From a checkpoint of a small mixture-of-experts model trained on Wikipedia: 9 layers, a variant of Adam for the experts.
Below are experts of layer 2 (counted from 0) of a mixture-of-experts language model. Rows are named router (the router's row for the expert), gate (a neuron's input weights, with its number), up (a neuron's input weights, with its number) and show model dimensions 0-127. Each number is 50 + 10 x the weight over its row's rms, rounded and kept within 0 to 99.
Before each expert's rows: "mostly gets" lists some tokens that are sent to it at least half of the time; "comes after" lists some tokens at least twice as common just before its tokens as in all text. This comes from a sample of Wikipedia text that the model never trained on. Tokens count by the router's weight.

# expert 23
mostly gets: "among ", "Like ", "tha ", "oldest ", "remaining ", "other "
comes after: "of ", "one ", "for ", "with ", "and ", "by "
router:54 35 38 29 40 56 46 44 42 49 53 43 43 46 31 60 58 49 55 36 49 43 41 61 56 64 45 45 55 33 45 49 60 48 49 54 42 46 67 52 63 57 57 47 41 45 60 60 42 70 39 53 52 46 47 40 41 41 60 69 38 36 54 33 57 45 45 62 49 62 48 48 43 57 65 31 69 51 39 41 46 58 40 38 58 36 53 45 53 35 54 58 61 60 55 66 33 26 53 66 56 64 49 61 41 43 47 58 65 43 49 50 54 62 34 50 56 62 59 66 60 42 48 58 49 35 34 36
gate0:56 43 48 47 61 42 40 44 59 60 43 40 54 62 50 41 43 50 71 59 50 45 42 27 48 49 42 48 32 48 35 81 56 40 57 43 38 52 54 50 47 50 60 52 51 55 47 44 62 69 32 49 61 53 39 41 70 51 67 47 34 41 52 52 32 47 65 41 57 45 59 53 50 46 37 51 58 52 44 53 69 41 61 59 45 38 47 45 49 50 49 55 38 50 34 71 54 48 48 57 42 37 51 52 29 57 54 48 38 44 47 42 39 59 40 37 57 70 41 48 34 66 68 37 43 41 65 54
up0:47 50 60 53 43 44 58 63 47 48 46 44 39 76 45 50 64 52 30 35 55 39 38 61 44 49 40 49 59 64 61 46 36 44 50 48 47 48 30 61 47 53 26 47 43 50 40 66 41 48 68 40 41 69 75 56 55 37 50 50 59 60 47 54 52 71 55 73 58 54 59 45 36 47 59 53 45 41 50 50 44 60 28 39 41 60 43 43 38 62 58 53 49 48 58 51 56 47 54 45 63 53 49 59 79 45 30 51 43 54 38 47 48 38 44 52 35 55 50 47 56 39 46 59 64 51 40 50
gate1:58 57 62 37 52 56 45 57 60 46 50 38 60 51 42 75 47 62 46 50 54 43 42 56 50 38 48 49 40 40 61 64 69 39 43 42 54 56 62 44 63 64 45 54 59 40 55 59 52 60 57 60 55 58 79 41 65 52 41 33 51 54 48 44 42 36 48 40 62 60 27 58 45 55 37 45 41 55 54 56 62 59 57 58 72 39 57 32 54 41 40 52 62 42 63 50 41 50 30 63 46 41 53 47 36 40 55 52 20 39 39 60 64 61 63 37 43 52 49 51 53 54 59 48 46 60 50 45
up1:48 36 56 35 66 45 33 38 64 54 69 33 55 36 40 47 40 42 36 66 53 60 59 61 41 45 61 60 57 53 64 43 42 58 44 42 61 50 54 50 50 58 53 61 47 30 39 58 62 55 62 56 50 67 68 49 40 54 42 44 48 61 37 36 47 28 55 40 63 40 54 61 52 44 44 37 37 71 44 67 55 66 57 49 57 43 47 46 52 27 46 42 58 55 55 39 50 47 50 55 47 56 35 44 25 65 52 62 42 46 47 48 61 39 50 33 54 56 45 52 50 41 62 53 42 60 36 49
gate2:43 40 41 38 55 54 64 31 47 59 69 31 45 49 57 56 55 27 52 54 43 55 74 51 48 59 44 43 50 65 58 38 62 44 52 60 54 62 58 44 60 49 62 61 60 52 53 64 42 68 61 65 39 61 57 51 52 34 52 46 25 45 56 33 43 47 50 52 49 60 59 48 52 54 61 39 61 39 36 49 57 56 30 48 60 33 64 47 57 62 57 62 64 66 41 52 45 49 57 43 47 63 52 60 55 49 72 40 62 62 63 37 46 56 42 46 53 61 61 61 56 50 50 63 41 37 58 47
up2:51 43 47 48 41 46 50 62 55 59 56 43 55 46 58 59 52 42 51 29 39 68 64 52 49 42 44 46 59 50 54 19 49 68 53 50 48 60 58 61 49 69 80 50 54 46 56 55 50 43 47 51 55 71 60 35 25 37 52 53 47 67 47 55 43 37 54 60 46 55 66 44 52 55 60 44 48 41 51 50 55 47 32 44 38 48 55 48 58 37 57 54 54 42 47 34 61 39 56 32 63 71 34 57 47 28 57 49 53 63 65 49 51 37 52 57 48 54 46 41 55 56 55 42 41 66 28 54
gate3:51 37 50 44 57 33 40 48 67 39 55 48 52 37 52 61 52 44 52 38 39 69 56 52 54 46 69 58 60 57 54 48 64 32 57 44 20 68 48 50 50 75 34 55 56 40 59 57 56 56 62 40 42 63 47 65 43 29 62 62 42 43 56 45 42 51 37 48 52 51 41 57 33 49 47 51 50 40 45 34 54 53 44 45 54 51 62 50 59 49 39 39 51 53 49 52 43 57 68 53 53 73 54 56 52 39 46 47 74 55 52 59 66 55 53 58 45 67 46 52 54 55 47 46 40 22 35 45
up3:47 50 53 49 48 37 38 51 52 34 54 59 51 51 64 68 60 79 51 55 44 48 59 43 51 55 57 40 37 73 44 44 52 64 49 55 71 57 42 45 73 45 56 51 39 58 48 55 63 45 42 52 60 42 38 60 40 57 57 54 52 41 51 30 41 56 38 46 40 45 42 40 57 64 45 33 68 32 54 34 48 23 44 51 49 61 35 59 32 47 44 51 38 64 44 47 45 57 45 36 49 58 59 62 58 47 77 49 43 36 48 49 49 50 35 63 45 47 49 33 53 49 44 45 52 59 56 57

# expert 172
mostly gets: "Genus", "Clade", "Of ", "flag", "Ob", "Length"
comes after: "- ", "\n", "List ", "one ", "\n  ", "number "
router:60 36 38 33 42 53 44 48 45 59 37 52 39 62 40 56 47 52 54 44 61 54 39 67 51 59 41 51 42 40 63 53 52 39 38 53 59 52 59 44 54 46 40 37 48 53 48 49 42 69 43 57 35 31 54 43 36 36 51 60 42 28 51 48 66 47 52 51 53 58 42 51 51 47 49 26 63 43 37 43 41 58 32 38 65 41 48 46 39 35 58 63 59 64 51 63 42 45 43 66 51 73 51 61 37 47 36 50 65 30 49 44 52 67 34 50 57 43 63 59 58 45 54 72 50 49 54 37
gate0:68 45 58 36 51 58 45 46 40 46 57 37 40 58 47 46 51 39 62 42 52 58 42 64 50 43 62 55 53 47 60 38 37 47 47 62 47 55 47 59 44 41 42 58 47 59 54 42 35 61 61 64 33 39 59 56 59 34 43 67 48 32 61 62 49 68 55 40 43 57 53 50 55 36 34 39 51 60 56 54 43 51 48 47 70 64 65 60 50 49 72 43 62 46 47 51 47 60 40 62 33 66 58 47 25 49 51 56 59 22 62 61 39 54 28 46 61 55 54 49 44 49 37 45 37 41 47 44
up0:48 64 61 55 44 66 37 49 47 42 48 47 64 54 46 51 56 41 55 57 49 57 62 47 56 43 55 31 44 51 45 20 45 64 67 47 38 53 44 57 56 59 55 62 44 67 46 43 55 70 56 40 60 46 45 57 48 51 63 51 44 51 37 56 52 53 50 44 46 56 61 54 75 48 37 30 33 48 40 51 44 35 58 62 49 43 47 52 41 27 57 38 19 51 51 49 41 53 57 76 51 36 74 48 55 42 48 52 44 30 40 57 54 54 48 47 51 59 45 36 50 56 47 60 59 46 54 64
gate1:56 41 51 50 61 42 52 44 35 34 52 47 54 54 47 47 55 50 49 39 58 70 48 38 43 55 61 46 46 41 64 61 43 48 61 58 62 42 53 40 24 47 45 44 63 50 54 49 34 51 44 50 45 55 51 49 30 55 38 44 48 46 68 43 48 39 60 53 47 56 57 34 41 45 57 32 59 50 30 62 39 55 40 29 45 38 39 42 51 41 54 53 70 58 66 48 58 45 39 52 73 60 54 47 58 50 58 47 54 38 69 57 42 57 65 30 52 53 43 62 76 55 42 62 70 40 62 51
up1:38 60 63 43 32 42 31 86 48 45 51 38 54 47 62 45 50 63 40 58 64 50 41 41 51 59 58 44 45 48 37 73 40 59 29 38 52 66 38 52 48 39 58 57 35 58 61 49 54 43 47 52 58 50 52 60 34 50 53 39 65 49 46 34 47 32 47 58 55 50 39 54 52 67 58 42 54 51 50 50 54 51 50 46 58 71 55 42 44 45 48 42 49 58 67 56 51 37 38 58 66 64 40 44 64 41 41 49 73 39 47 63 53 56 53 38 61 50 50 52 42 49 67 58 58 66 50 46
gate2:28 41 52 54 49 48 34 63 46 33 61 59 39 59 53 60 54 50 66 45 48 36 42 38 60 47 66 41 55 64 43 41 30 56 48 57 46 45 46 40 49 32 45 40 42 51 37 45 43 60 40 50 55 44 49 58 51 53 40 71 55 43 45 48 47 63 37 52 48 56 43 52 44 38 41 44 46 61 41 46 56 47 63 69 43 47 51 60 53 59 55 56 57 40 49 68 56 46 46 58 46 58 25 65 30 53 33 61 74 33 39 39 70 53 31 56 69 45 58 46 41 48 44 37 38 53 39 55
up2:29 53 53 50 52 53 59 46 53 46 46 42 61 69 51 67 38 44 73 50 52 46 53 49 54 43 52 41 44 54 48 39 40 56 62 62 54 67 49 43 46 57 50 48 41 47 54 49 58 62 34 32 53 67 49 44 44 50 36 48 49 49 56 31 42 64 75 57 43 46 46 41 58 67 39 53 44 51 47 45 62 55 46 83 43 32 46 57 55 35 56 54 48 44 30 50 58 72 36 50 47 46 38 43 46 44 54 55 38 47 43 46 42 40 58 68 30 43 72 34 51 51 33 55 51 54 53 58
gate3:52 68 42 47 46 60 55 39 50 51 11 44 57 71 67 51 49 42 70 47 49 57 68 56 49 54 45 51 46 26 35 58 41 67 69 51 55 56 43 64 41 51 62 47 47 56 50 73 48 56 64 51 42 39 62 35 52 62 55 52 46 39 54 63 55 63 61 48 35 48 57 46 55 39 37 64 46 56 59 46 53 54 62 42 51 34 45 31 50 47 32 71 52 55 54 49 52 48 44 57 39 34 45 37 48 54 63 65 60 58 44 48 51 53 58 49 49 49 51 54 56 58 50 51 40 59 62 57
up3:52 50 39 59 39 45 21 55 50 47 56 64 46 33 39 59 33 44 43 47 58 46 51 58 41 35 67 51 60 58 47 55 46 52 35 48 37 46 53 48 41 39 71 43 59 63 42 54 35 63 39 54 38 52 49 52 50 43 53 51 41 44 70 68 64 56 52 37 61 45 66 70 50 40 39 45 40 51 52 60 60 49 28 67 43 56 48 43 49 63 65 67 34 52 58 52 55 56 61 55 46 42 47 53 57 43 63 38 70 44 47 38 70 42 46 42 57 62 52 67 56 49 47 39 58 64 45 61

# expert 107
mostly gets: "′", "- ", "Order", ": ", "Postal ", "): "
comes after: "\n", "\n  ", "Coordinates", "Born", "by", "Total"
router:61 43 40 37 47 59 41 50 41 62 50 65 40 58 41 62 60 57 61 41 55 42 51 69 60 61 48 41 47 50 50 65 67 40 45 48 56 48 52 52 63 43 40 41 44 53 49 56 37 68 39 60 41 51 43 36 42 40 61 58 34 34 52 48 63 47 46 59 46 44 51 59 47 56 47 39 60 61 40 40 46 64 46 41 65 35 41 33 44 35 54 60 63 59 53 71 34 45 56 57 57 54 57 72 44 48 38 54 54 45 43 42 62 65 34 48 64 46 63 74 52 45 59 75 64 50 54 43
gate2:66 56 47 47 53 40 66 48 49 69 70 62 34 42 40 37 51 42 42 41 45 53 58 51 47 51 65 42 35 54 41 60 58 60 65 38 43 43 39 51 45 53 59 53 54 58 47 42 35 55 45 56 40 42 46 65 38 45 63 39 49 40 50 65 45 81 53 63 57 43 41 51 47 63 62 45 47 51 54 57 69 42 66 53 66 49 54 54 35 44 64 46 63 58 43 45 45 48 56 63 48 50 58 49 48 31 70 49 73 54 63 50 69 44 59 40 65 57 32 42 55 60 37 58 47 39 43 50
up2:44 54 55 57 49 46 51 62 63 66 53 68 59 59 44 51 46 28 48 57 30 51 44 43 45 39 44 50 41 44 44 60 54 35 60 54 45 51 44 32 47 52 54 56 60 48 50 44 46 66 48 39 30 52 49 62 47 66 57 42 50 36 35 58 54 59 57 67 41 39 44 71 36 43 36 48 52 52 60 50 56 58 76 43 59 47 54 37 52 40 41 45 51 62 42 65 43 70 48 51 48 43 61 55 55 46 65 48 64 38 50 42 78 47 61 24 57 51 40 38 48 60 43 71 60 54 44 49
gate3:55 49 34 63 60 44 48 53 43 45 31 53 49 46 62 44 46 37 53 47 54 54 50 60 42 47 48 69 45 54 52 53 56 36 23 66 60 39 41 41 55 47 40 54 49 61 50 70 56 41 44 37 46 49 32 49 43 42 50 51 55 35 33 46 75 39 45 64 64 49 52 39 33 69 49 54 70 59 42 59 28 52 43 45 42 51 48 54 37 40 41 54 52 38 47 46 47 48 57 47 63 72 55 40 48 47 48 45 69 29 43 50 54 40 42 47 49 73 57 59 57 35 61 51 33 60 46 54
up3:63 56 26 67 58 48 59 47 36 47 40 63 60 43 54 52 41 48 57 46 49 68 54 53 50 46 54 61 46 53 53 54 60 16 24 48 56 43 40 48 50 49 40 56 44 68 47 68 56 53 53 52 40 55 46 52 43 41 46 60 63 37 39 58 74 34 33 67 56 41 49 49 36 59 51 59 58 43 40 49 34 48 51 44 46 46 29 36 43 36 60 55 54 56 43 42 36 36 63 46 54 67 62 48 47 50 56 51 51 44 53 45 33 42 49 40 58 61 64 48 52 39 60 45 32 50 46 39
gate4:50 45 34 49 52 57 43 43 54 51 55 31 36 46 60 66 42 60 64 30 50 40 43 39 77 53 50 54 56 46 51 45 36 43 50 49 47 60 61 43 63 46 55 67 51 54 58 62 61 55 37 44 63 40 46 55 45 45 47 43 48 56 58 32 39 48 75 45 51 52 70 32 47 41 70 40 50 35 21 42 67 56 52 59 63 42 38 46 54 23 52 54 48 55 38 44 51 43 66 40 56 46 50 60 53 49 58 59 42 51 50 31 48 49 59 68 49 58 52 43 48 39 45 51 48 65 49 48
up4:36 65 63 79 55 44 41 47 32 52 53 61 50 55 50 42 44 57 59 51 27 29 59 51 27 44 54 45 57 42 46 45 53 44 54 41 56 35 53 58 62 50 56 43 39 67 47 70 67 47 56 44 56 45 49 38 29 43 44 53 61 31 56 65 65 47 53 37 48 45 55 53 43 44 64 61 52 52 45 54 65 59 54 42 62 65 69 36 28 54 44 41 71 42 58 41 49 34 51 58 55 64 46 58 52 53 43 59 44 53 53 46 51 53 62 38 49 49 38 51 41 40 57 53 58 56 49 39
gate5:40 59 51 52 45 62 54 39 59 50 44 59 64 37 37 53 46 44 62 45 45 40 46 55 72 58 52 49 48 52 32 31 51 47 49 47 64 21 44 70 71 42 48 43 36 57 48 54 51 65 46 48 39 44 43 34 61 40 59 66 61 48 35 53 62 47 34 51 61 53 51 62 55 25 35 45 45 63 47 55 62 62 61 50 41 35 55 29 42 49 47 42 42 66 50 57 37 57 51 44 49 43 40 36 39 58 42 45 54 51 39 54 24 52 42 38 59 50 50 35 57 42 51 50 58 41 49 53
up5:37 49 66 54 43 50 63 69 56 70 33 39 48 64 47 51 55 48 30 50 52 52 59 50 45 41 49 58 48 46 63 58 47 54 62 39 44 60 56 33 34 68 50 43 48 46 57 35 53 41 61 59 57 64 59 68 43 57 33 44 60 51 54 51 57 45 68 56 73 52 47 31 54 65 51 47 39 29 59 51 46 35 43 66 69 63 36 56 53 47 64 56 46 45 37 40 60 49 51 63 38 47 57 63 52 40 56 56 53 44 60 35 57 57 56 62 56 64 50 70 47 58 47 47 39 47 38 54

# expert 174
mostly gets: "Mad", "En", "181", "Mer", "Bon", "Italian "
comes after: "the ", ", ", "of ", "United ", "a ", ": "
router:63 44 49 43 40 53 45 52 41 60 49 50 32 59 42 69 56 59 52 38 58 40 48 61 69 69 37 44 39 37 52 57 66 36 54 43 50 46 51 59 64 45 46 30 42 41 57 59 45 68 40 62 37 46 40 41 47 34 59 55 43 38 48 45 66 47 48 58 47 58 39 54 53 47 55 36 55 54 32 41 53 61 36 45 60 45 47 33 37 35 57 55 55 61 61 73 33 37 44 63 53 57 59 68 41 35 51 50 55 40 52 40 59 60 37 59 60 50 62 66 56 39 50 71 59 46 48 48
gate0:65 25 55 36 53 83 54 68 40 44 61 75 46 62 50 51 55 57 49 63 52 39 58 43 47 59 21 58 52 47 39 42 50 49 53 42 35 60 46 62 59 46 39 50 36 67 55 52 56 51 41 69 43 63 52 47 49 52 53 69 63 45 34 54 66 49 58 44 52 62 40 46 70 45 54 51 65 50 43 55 31 49 44 30 40 60 56 51 29 44 45 48 65 44 51 59 46 51 64 48 50 59 49 54 46 50 53 47 51 49 50 50 57 49 39 47 58 55 52 55 61 44 67 47 56 40 48 62
up0:39 57 51 66 58 45 58 68 57 40 32 44 41 58 57 59 49 39 50 55 46 43 47 46 55 59 52 45 50 32 52 52 63 33 54 46 60 53 62 58 77 58 47 48 55 51 35 52 28 64 60 68 48 44 57 50 71 53 67 50 51 67 55 42 42 41 40 66 54 48 35 61 57 46 40 39 54 48 41 57 57 35 65 65 53 48 36 54 47 40 60 60 44 47 51 59 72 53 29 42 36 40 47 63 41 55 53 38 59 56 43 45 51 71 61 57 30 36 39 40 57 60 55 58 54 48 45 55
gate1:50 55 60 31 58 72 44 38 44 45 55 52 48 57 44 57 62 66 46 47 49 57 54 53 58 63 47 45 48 39 45 54 49 44 56 37 58 50 64 30 63 59 45 63 60 40 39 49 62 63 52 57 54 27 58 38 61 40 36 52 32 44 74 35 49 65 43 52 37 38 55 51 62 48 47 40 38 39 48 75 53 51 50 65 46 29 55 48 59 61 65 56 51 62 47 55 31 46 41 54 55 48 54 49 36 65 52 50 38 40 54 38 55 29 56 42 57 52 51 53 64 36 40 46 35 58 57 60
up1:45 44 42 74 43 44 38 42 37 41 37 57 48 42 40 41 31 40 59 35 57 53 29 39 49 49 64 21 57 45 52 56 38 53 50 37 46 47 51 44 47 69 35 33 51 60 65 57 46 56 50 59 47 41 43 56 43 59 64 53 54 62 42 38 53 68 45 47 45 44 53 60 46 65 48 64 65 50 48 45 50 45 71 33 44 47 61 56 46 49 37 44 59 46 50 60 65 60 56 38 49 42 54 45 42 58 30 54 50 29 34 71 54 60 62 50 42 61 46 46 43 47 47 47 64 46 45 61
gate2:52 44 53 50 60 54 66 61 37 50 40 49 52 53 52 71 42 50 58 45 56 49 43 60 60 48 59 40 63 45 44 38 62 45 46 56 48 49 70 49 53 51 45 33 58 51 52 39 33 57 55 56 41 57 44 37 53 49 60 56 66 56 65 35 60 47 51 43 29 51 48 50 52 50 48 39 42 47 34 55 48 61 47 62 58 44 45 25 57 20 41 66 54 52 51 56 53 54 34 52 52 62 58 59 41 52 65 37 74 38 42 46 67 71 58 37 47 69 30 68 60 43 64 57 50 58 45 54
up2:57 67 58 45 38 46 39 34 48 59 35 55 54 58 70 51 57 50 44 41 70 54 48 38 55 32 38 44 52 51 59 70 53 41 48 52 44 49 60 53 47 47 56 54 51 75 45 49 38 56 33 22 51 44 53 42 29 50 51 56 61 44 55 55 49 42 64 43 60 40 68 51 37 66 57 56 50 49 38 51 44 54 34 62 45 31 38 48 42 37 55 60 51 73 54 51 46 60 50 49 61 57 57 49 65 60 28 47 49 40 45 46 28 54 51 60 48 42 51 67 62 52 67 62 55 54 54 43
gate3:51 54 44 51 52 51 31 39 45 61 27 49 47 48 36 62 37 76 38 47 44 36 49 46 46 39 45 55 55 46 48 48 68 40 57 49 56 52 63 49 52 54 62 26 50 40 52 40 43 47 44 43 43 41 48 57 43 39 54 76 45 45 59 56 61 45 41 54 28 52 44 72 45 62 44 55 57 74 39 56 33 63 31 49 52 41 66 46 60 38 34 56 63 47 56 65 43 61 41 45 49 32 47 68 48 41 48 64 46 47 33 53 46 49 41 46 49 51 59 38 46 49 56 56 59 50 43 65
up3:60 54 76 65 51 41 52 47 48 53 47 45 68 44 65 53 52 39 45 42 46 49 45 49 50 46 46 61 51 51 53 72 31 53 50 47 53 35 51 55 49 35 60 51 47 40 52 68 55 41 44 82 53 35 44 47 49 53 47 23 61 64 54 54 54 47 41 41 40 48 54 45 34 46 49 63 44 41 40 51 67 58 54 52 46 45 49 53 53 61 25 39 72 58 38 53 33 72 59 55 36 43 46 60 36 65 60 41 57 43 45 64 43 51 63 68 49 48 46 57 45 50 39 60 66 41 43 48

# expert 140
mostly gets: "Los ", "railway ", "Son", "Pakistan", "after", "Rosen"
comes after: "| ", "of ", ", ", "the ", "a ", "in "
router:63 44 50 43 39 54 45 51 41 62 49 50 32 60 42 69 57 60 52 39 58 39 49 62 68 69 35 46 39 38 51 58 67 37 56 46 51 44 51 59 64 45 47 29 41 41 60 59 47 67 41 61 37 46 41 40 46 32 58 55 44 38 52 46 66 48 48 56 48 57 39 54 53 50 53 34 56 52 33 40 53 60 38 42 60 44 51 32 38 35 57 55 53 62 62 72 33 38 44 63 53 57 55 68 42 37 49 51 55 40 47 40 60 59 38 61 59 47 62 66 54 40 49 70 60 44 50 50
gate0:89 52 55 55 53 56 47 62 40 40 41 35 55 47 65 53 83 65 46 48 51 44 61 59 61 57 38 35 44 56 50 52 51 46 63 52 62 58 44 55 66 47 52 44 41 45 50 36 45 55 40 43 44 44 51 42 58 44 38 59 51 58 33 50 54 47 73 56 44 30 34 55 51 39 44 45 48 58 24 45 47 52 51 56 57 66 56 42 47 55 43 55 56 57 46 56 37 40 40 57 36 55 62 63 25 45 41 49 56 56 51 41 51 54 34 66 50 49 54 57 60 42 43 61 64 59 44 44
up0:47 60 62 51 53 63 49 50 48 61 43 61 63 44 46 46 32 53 33 58 38 52 28 55 53 47 38 45 54 62 37 68 42 54 42 54 60 53 36 63 29 69 62 47 68 57 58 44 46 48 33 39 47 49 56 75 53 28 50 52 41 37 64 66 51 35 60 45 52 72 51 61 52 35 60 45 41 42 56 52 34 50 59 42 48 48 34 60 47 51 45 40 52 56 44 50 58 50 49 53 60 59 56 56 40 72 30 54 34 37 51 54 48 37 67 50 40 46 58 49 60 46 50 57 43 40 48 52
gate1:53 46 67 42 50 43 41 43 63 54 62 85 50 56 32 52 63 77 45 26 55 49 57 54 56 50 54 46 38 50 41 59 40 42 51 62 53 48 66 53 61 48 47 47 67 53 48 35 41 54 50 44 45 64 51 40 45 61 51 53 44 62 68 67 59 39 56 60 50 52 54 46 64 68 52 36 66 49 55 58 69 58 52 37 57 48 54 33 43 61 50 61 55 59 46 51 44 40 48 46 64 62 46 37 47 46 49 50 42 50 48 38 55 36 48 18 42 40 54 46 43 40 48 58 67 55 57 47
up1:49 64 40 59 59 40 52 61 31 43 42 30 49 36 41 53 49 56 56 61 50 55 50 58 51 46 55 62 58 31 56 55 52 61 60 45 51 60 41 47 37 47 39 60 42 47 51 60 49 43 44 65 51 51 44 51 59 50 45 48 45 38 39 58 69 55 56 27 45 75 44 33 68 57 65 39 54 38 36 32 60 52 57 56 57 36 37 38 48 35 55 55 62 39 38 51 58 51 54 49 65 46 48 55 44 62 54 35 47 51 32 44 54 61 64 60 58 36 48 46 48 43 59 38 25 66 44 32
gate2:61 55 57 35 55 69 39 49 38 64 40 52 44 45 38 45 47 57 47 47 74 45 64 57 50 66 49 33 34 55 41 50 52 43 58 54 49 42 61 43 46 42 46 52 51 58 66 52 41 59 42 50 49 60 65 48 46 39 51 61 36 37 60 47 54 50 58 61 51 75 48 56 32 48 50 54 55 59 42 36 39 59 42 52 55 58 47 39 58 43 48 71 64 43 52 58 43 51 45 62 67 56 49 67 57 46 40 42 57 46 45 58 64 47 66 55 54 30 51 65 65 58 78 58 60 27 58 66
up2:33 52 68 56 34 52 51 53 52 66 33 57 47 46 62 50 47 47 54 47 44 58 68 64 52 46 48 50 65 66 49 49 67 54 56 57 45 47 40 39 34 46 45 60 38 58 53 41 50 54 44 54 37 52 52 74 41 49 52 54 47 40 29 31 37 46 44 59 55 47 63 65 66 33 41 59 38 51 42 48 43 65 54 56 54 63 65 63 36 49 56 52 56 46 40 58 38 68 70 35 63 53 52 33 60 52 58 37 27 50 43 40 42 59 55 54 46 58 61 37 61 52 52 42 50 33 52 61
gate3:63 43 56 59 49 46 64 51 56 38 57 58 51 49 58 63 64 57 49 48 49 50 47 61 53 52 63 48 34 43 57 47 58 49 63 45 32 48 36 43 66 29 35 54 56 60 63 55 61 58 40 55 40 49 53 44 59 49 37 56 49 49 54 44 63 44 48 49 47 35 62 45 38 42 58 29 65 51 58 63 52 46 56 52 61 43 69 44 30 49 41 75 52 64 53 54 34 35 41 75 62 50 60 37 54 41 48 60 37 64 54 47 49 60 37 48 53 43 55 45 60 43 37 41 60 64 50 19
up3:44 33 44 45 40 52 53 55 42 48 50 42 48 52 54 54 39 67 53 60 54 30 52 46 41 57 67 52 40 61 28 40 59 62 40 49 69 48 30 56 50 29 57 42 28 55 39 45 55 58 61 51 50 52 56 34 48 41 50 61 34 53 59 53 52 37 51 40 67 50 58 61 57 58 24 45 63 60 60 55 45 38 43 51 60 37 33 56 61 53 44 55 50 50 63 51 36 45 54 67 43 38 47 52 51 34 35 59 52 55 58 51 53 20 43 43 26 54 48 44 40 41 46 60 48 45 42 48

# expert 11
mostly gets: "April ", "185", "May ", "181", "183", "March "
comes after: "| ", "in ", "the ", "In ", "on ", "of "
router:64 42 50 45 41 54 47 53 39 61 46 51 31 60 43 68 59 60 51 40 57 38 49 61 69 70 34 43 37 40 52 56 64 36 51 43 51 45 49 57 64 44 44 30 42 41 58 59 46 68 40 64 36 45 39 43 44 33 59 52 43 37 50 47 66 47 45 57 48 58 38 55 55 49 54 36 54 54 33 43 54 60 38 43 60 46 49 33 38 38 54 53 52 61 63 73 32 40 43 62 54 56 55 69 44 36 52 51 54 40 49 39 61 62 37 63 61 48 61 66 53 40 51 70 59 44 46 49
gate0:67 68 38 45 65 42 62 50 33 74 60 41 34 64 57 53 64 49 54 54 56 42 48 52 62 55 44 37 49 34 54 59 63 52 41 38 50 36 58 43 56 37 57 44 56 44 46 40 38 69 48 54 45 51 49 35 41 59 56 70 40 63 54 51 41 51 52 40 44 52 74 78 50 28 45 38 58 55 43 49 48 55 33 36 51 55 61 51 59 38 37 52 44 51 48 55 45 43 42 55 56 49 41 57 27 54 62 54 52 58 47 47 44 57 25 51 47 58 38 42 48 56 40 50 47 57 48 64
up0:69 66 45 55 50 64 30 28 54 46 39 57 48 58 58 42 37 42 50 43 52 41 55 63 60 50 48 51 57 49 49 52 47 44 56 80 57 56 49 39 47 65 40 64 48 64 46 53 40 59 45 38 58 51 35 50 65 44 65 55 73 46 47 43 67 45 43 52 58 58 40 42 50 63 67 48 64 48 52 60 38 50 41 57 64 33 61 43 33 41 38 50 57 49 64 48 50 60 65 68 51 50 58 47 50 51 35 69 50 42 38 52 53 49 58 36 57 66 42 51 34 49 54 53 49 51 68 31
gate1:69 59 25 34 45 60 54 65 56 59 37 50 49 44 29 65 27 59 48 44 54 39 49 41 54 54 46 40 50 52 53 37 60 34 63 41 38 48 54 37 56 40 57 47 57 44 36 35 34 62 46 43 52 48 57 55 45 53 42 76 47 64 61 49 43 33 48 49 35 47 53 58 63 54 47 40 29 54 50 46 46 51 42 71 54 60 66 49 51 58 45 52 52 45 55 56 44 63 55 65 57 38 61 65 36 34 45 53 52 46 31 42 43 71 43 50 48 51 46 51 45 68 50 50 54 59 39 61
up1:53 56 40 54 38 49 40 49 51 58 38 52 46 49 45 48 49 57 36 59 55 45 48 50 74 65 41 48 66 62 45 44 23 42 45 62 44 46 38 25 46 41 60 51 49 51 28 41 46 58 60 63 59 51 39 45 57 55 54 57 50 50 57 33 50 45 61 14 41 57 43 56 40 30 58 59 53 63 55 56 66 53 56 56 55 58 46 43 58 62 69 30 47 58 64 49 42 60 52 66 67 45 36 63 57 58 42 64 48 52 52 44 52 46 46 50 65 70 47 49 36 51 45 56 46 39 52 51
gate2:55 45 62 44 37 56 37 48 41 54 42 50 45 48 40 60 51 50 48 52 60 32 54 66 54 60 39 38 44 44 44 56 45 46 51 60 44 23 63 47 60 49 53 37 52 41 39 53 44 67 53 61 39 63 48 29 39 41 81 52 49 45 52 55 61 42 64 58 61 67 42 59 58 40 63 49 59 51 21 39 44 59 40 47 37 42 41 53 48 48 35 57 56 57 61 50 40 47 45 57 70 45 62 55 56 42 41 57 61 52 49 53 68 53 38 53 45 38 59 59 57 41 44 63 74 59 44 63
up2:59 58 57 37 74 30 58 53 38 57 52 37 44 50 51 48 28 57 66 33 44 53 40 49 65 57 50 62 44 45 51 56 60 54 63 33 37 44 43 68 46 74 40 35 38 47 49 21 58 46 51 56 60 48 53 51 52 35 33 56 48 40 62 46 47 61 42 44 49 62 37 61 58 49 36 54 55 59 43 45 36 58 32 67 41 68 44 47 42 56 60 48 54 39 58 61 51 56 58 47 66 52 55 52 52 48 52 46 29 36 55 56 59 47 55 51 51 62 52 50 65 59 62 39 54 38 43 47
gate3:59 55 52 44 50 45 61 43 35 61 55 50 63 49 46 50 41 48 56 62 52 23 40 56 46 36 57 58 58 64 24 55 57 32 55 38 54 56 54 40 59 56 68 35 50 46 57 58 44 63 52 63 44 50 44 30 41 49 36 43 64 42 56 35 53 47 45 52 49 52 33 59 43 38 54 45 58 58 61 62 42 55 40 54 53 46 52 46 52 36 52 33 53 56 43 52 48 37 55 52 64 53 59 37 64 40 32 43 60 42 44 41 62 51 41 15 48 56 49 69 64 38 49 59 45 58 34 36
up3:35 63 24 38 53 54 52 77 41 50 34 39 61 59 40 28 42 50 55 47 68 48 52 54 58 36 48 64 66 40 38 37 53 52 55 36 55 59 47 51 51 56 49 30 34 43 51 40 37 70 47 65 49 43 49 34 55 42 42 40 49 44 44 71 48 49 59 29 53 50 54 59 61 43 53 55 47 51 57 70 44 45 54 44 43 46 42 30 27 44 44 55 34 41 36 62 45 52 49 37 56 44 52 49 65 54 44 59 52 39 49 47 46 42 54 43 62 44 55 47 44 57 56 40 46 59 36 43